Weights of a small mixture-of-experts language model, trained from scratch on English Wikipedia: a shared expert of 128 neurons.
Below are experts of layer 5 (counted from 0) of a mixture-of-experts language model. Rows are named router (the router's row for the expert) and show model dimensions 0-127. Each number is 128 + 24 x the weight over its row's rms, rounded and kept within 0 to 255. Numbers have three digits each.
Before each expert's rows: a language model's description of what the expert responds to. This comes from a sample of Wikipedia text that the model never trained on.

# expert 6
Second "=" of "==" section headings, table pipes, opening parentheses, quotes and indented line breaks in structured text.
router:112150133146144114140123085089136144130109111107151142091109117103133109125089132090100116153171148161116102105158147128114131086123114138126122095121080119167137124102165112094122125121114139153129138105098155170119162138115124142129115126128149103117151119162094093117108129114185068115136169077128127170175089127129111103122126083142154162159112122144079114152089147141148125137119

# expert 9
Short pieces inside words after a first fragment, often in titles and names, such as Sh-ot, Kn-ow, Tw-itt-er, Comb-ined.
router:096141144134130130098166106101155188117111123109121113118134114104141099101123089142072081130169141117103136091106128165127089114126137098142132082133089146160138144121120147076102120161129105119125134124132158164091136154127141112139090140105176121073121112117111098091138132124171128129129157128157141171135131152129161047123145116121132134138139146139096146130131148145162126141123

# expert 1
Pipe characters between cells in wiki tables of results, statistics and charts, plus semicolons in score lists, such as | 2–1; 2–1.
router:094154131161147102139118111110183125123124123130142165130149095094157140076089099111071093110135141140151098114165148145125094093127114143148140064142121116155154112080153115108142125148132096123093120099125150146090144144104123142121143113121108101131122127128126073125120127117156111088166167122151109169163127122150127109111129101101147165159114099107143153131087111128159140160137

# expert 13
Latin word endings in taxonomy boxes and foreign place names, such as Catharanth-us, Luisiellid-ae, Dubrov-nik, plus commas after list names.
router:113142138163118098100100090097160156121078106125147142106111085137168121085125079092135149151125147158078131124172149159154114113132115153145140068087096131138142091134136131102112117148113123152104137104107170137128141106112126129106064131132114119107150138135093097100117117078151103122128142133130125136133133142133090118122129097105168143135113091132119172137110122134150115162169

# expert 21
Sentence-ending periods, closing parentheses and brackets, closing quotes and final heading "=", such as (music & lyrics), 1959), Channel.
router:070150142144150139098146103095143144127093105121143153113135092108116081105125142131105136183143156099109113129164122109134109078108124158124140120136105154130131127115115115077164116155119088127105140114136169165147127122116150173138103124098141109109110135146106107089129115109152082116162148100144152127137059159152120069147131090125139122126124124128114155151067108114151125125137

# expert 14
Opening parentheses, en dashes, commas and periods inside numeric data, such as 145 PS (107 kW), 53–75, 139,731, (2009–2014).
router:111154141149154136146116120101129153134104138134139160125111133133157108117115129146086141142167148171115099113168128117151133077143154133170142097143102140169153123089102110118148145110158099116134124125101167136104158136109109166119089081127160116101139128125077094105110131103171111102146166109106155114164101129131106114122113089099151142164080104150073126151092143129163143129131

# expert 20
Commas ending a clause or phrase, plus connectives like which, where, when, while, that, however, and clause-final nouns like census, point.
router:072207104158113102105119088093156163124113131128135132151109132165153137110141099125083130136143154117142093118125158142130123093133149129098146124129107143146140134106134117100168127137141097146113156125119149177104103162101158129160118137122118117089110105149108094075106134084117092125158111100126122113136127122134089105120137103146165129152094100172086129128126138122166138168151

# expert 19
Verbs such as was, is, were, has right after a subject noun or pronoun in descriptive sentences, as in The theatre is.
router:109132115151128089124099117090158166158138171133161133106094098137150137109145148131092161144172160115101135059156149149144119127135104127122155094126097122119132128074123106096133089166119104132120125145112199168139153135100126083109132101132145113119135124123126094087141121127170087086122150107167106136142107140136125119141145103150118140154115147140112165119139096119155160135139

# expert 15
Coordinating conjunctions and quantifier words linking phrases in running prose, mainly and, also or, but, all, some, several.
router:093104125125146109112130104124138143147109105112158132118106124100127107098135074113097125126162164110092105100118121101107103096068136158129120115101107132180145103107154128063151141153130104160109142126066167158119135140068142141151123097135129085085147108132143091098114116106150125087135173131097125136136114142122156107134144097130149102143107120155113147147108125135139160108115

# expert 8
Final pieces of surnames and place names, such as Harris-on, Jacob-son, Llo-yd, plus common English first names like David, James, William.
router:066177111114128107116124109107175149151082136108155152103115090124170127060110139133106107142164129120126133101140129147142091093118121145141147108115101115140104164126122119101118112178116143146115120136136182136094167155137139124109087144098128128087139134112127096103100158083135096111137190134137128140115120129121115070124165116110111133159114087154128120126116156133136128124133

# expert 23
First capitalized fragment of a split personal or place name, such as Gil-bert, Hen-k, Sab-atini, Hur-st, Ben-ton.
router:103118145137126122126166136091156177142106140183122165073151137120164153100109121105105105141171125151106105101118131131126093130131117129123121083127102115160139140114130103123132133149091095129125168125092189169115111131121098151119086092117120114098158120174072097086102144103134144104139136116140119127149126115146128081080146117119176136133110119163106140104109138140136150127109

# expert 17
Prepositions after a verb or noun in running prose, mostly of, in, to, for, on, from, such as reappeared in 2006.
router:105146141113140095150152135117158137153129159123118129103103122100169090094121127109095115142173131126112136100141148138119112070151152144114145123096122152154136094125132133104147103158141083105116120119134182122127137123099103110123128121121129122101136125119079082128112136103184113120114142106118143192112112149147130092100105091115161122158057069177086137134131139131126132132122

# expert 28
Middle pieces of Slavic, Central Asian and other non-English personal and place names, such as Bek-bo-lot, Kuy-bi-shev, Martín-kov-á.
router:114170099112137138142163112106167139163096115144123116123146107147147094087120093106104138138155147125118078120156109139103117126110153145148141098090093134144183137118153101100145116159133145138115134128141162144120158138102118098110032134102131136130133136124117107135154143128133104117129114116148108135143088100127146083160169106129149153155086104127086137116098149155183149114136

# expert 29
Month names in dates, especially in birth–death parentheses, plus units like km and ft, and bytes of non-Latin script such as Chinese characters.
router:106142137131117097136116131113151132112122148160126124118139102122142132112127131102085126167181156143123137122144175123125092119151137133147120073104108139140159135074125128105126112122120098110093137133130185132125164145135132158135071106097134143110120130131103103087102127096168075133163180096144122120153119128142110098144169083100177115141081105163101133145093114130147135160124

# expert 27
Main verbs after was, to or he, and verb endings -ed, -ing, such as released, became, protested, learned, deposited.
router:089162124132118121139148115094128119113092108153142103114096127103147158124159117145116095141165186100103124100136183150153117113114141142133116100107064114164129143114121103079135145131128126141092138106120157158098133140109098143136094124131120104107175151161122082110114116114196108143159158112156115153129085144128100110106150105136109143103118152166101124128137099146155140164124

# expert 2
Standalone number tokens in scores, dates, tables and coordinates, such as 15 in 15–4, 7 in 7:40, 11 in September 11.
router:095161157119125092130129137110126133123126111152165128123125094131160140095109102143135121143173105105103126092140139115099118092126157184130128129133074141134156167097124135085155135137150149144091101144086152144135144148111154141164101112127153129133114131129110043103123110081158075132140139126168102143139094126123116101120137096111154142149102092109141136160127148151177140127119

# expert 31
Middle syllable fragments of ordinary English words after a prefix, such as or-pha-nage, deact-iva-te, par-ame-ters, res-ide-ncy.
router:099145141125104110134149137080156158114099134130137138151102119103169139099151129148101147161122117137106155098140144122099086103133152165090139089149128087115150118107177092098136133155127124114145140137128133140112097123113157118124096102128110070125151100138117105103148128091148117161133162088184124153135115118158114081122127150149146160146093090148131143161102133158195126139117

# expert 30
Line breaks ending headings, list items, infobox fields and table rows, plus sentence-final periods, such as ==Species== then newline.
router:119180179115150119126124092098159157131140151123106139112126064127129133112145118156106155141186138147078105101111137118114094081134110119100153073146082117175125147117136138107162112141119118129129126147096159157100132132079133138130110128096137095121143127138106109118126148096176082124142162125121115148137076134138101130118126110121155120123139137169117112137090140145178115121152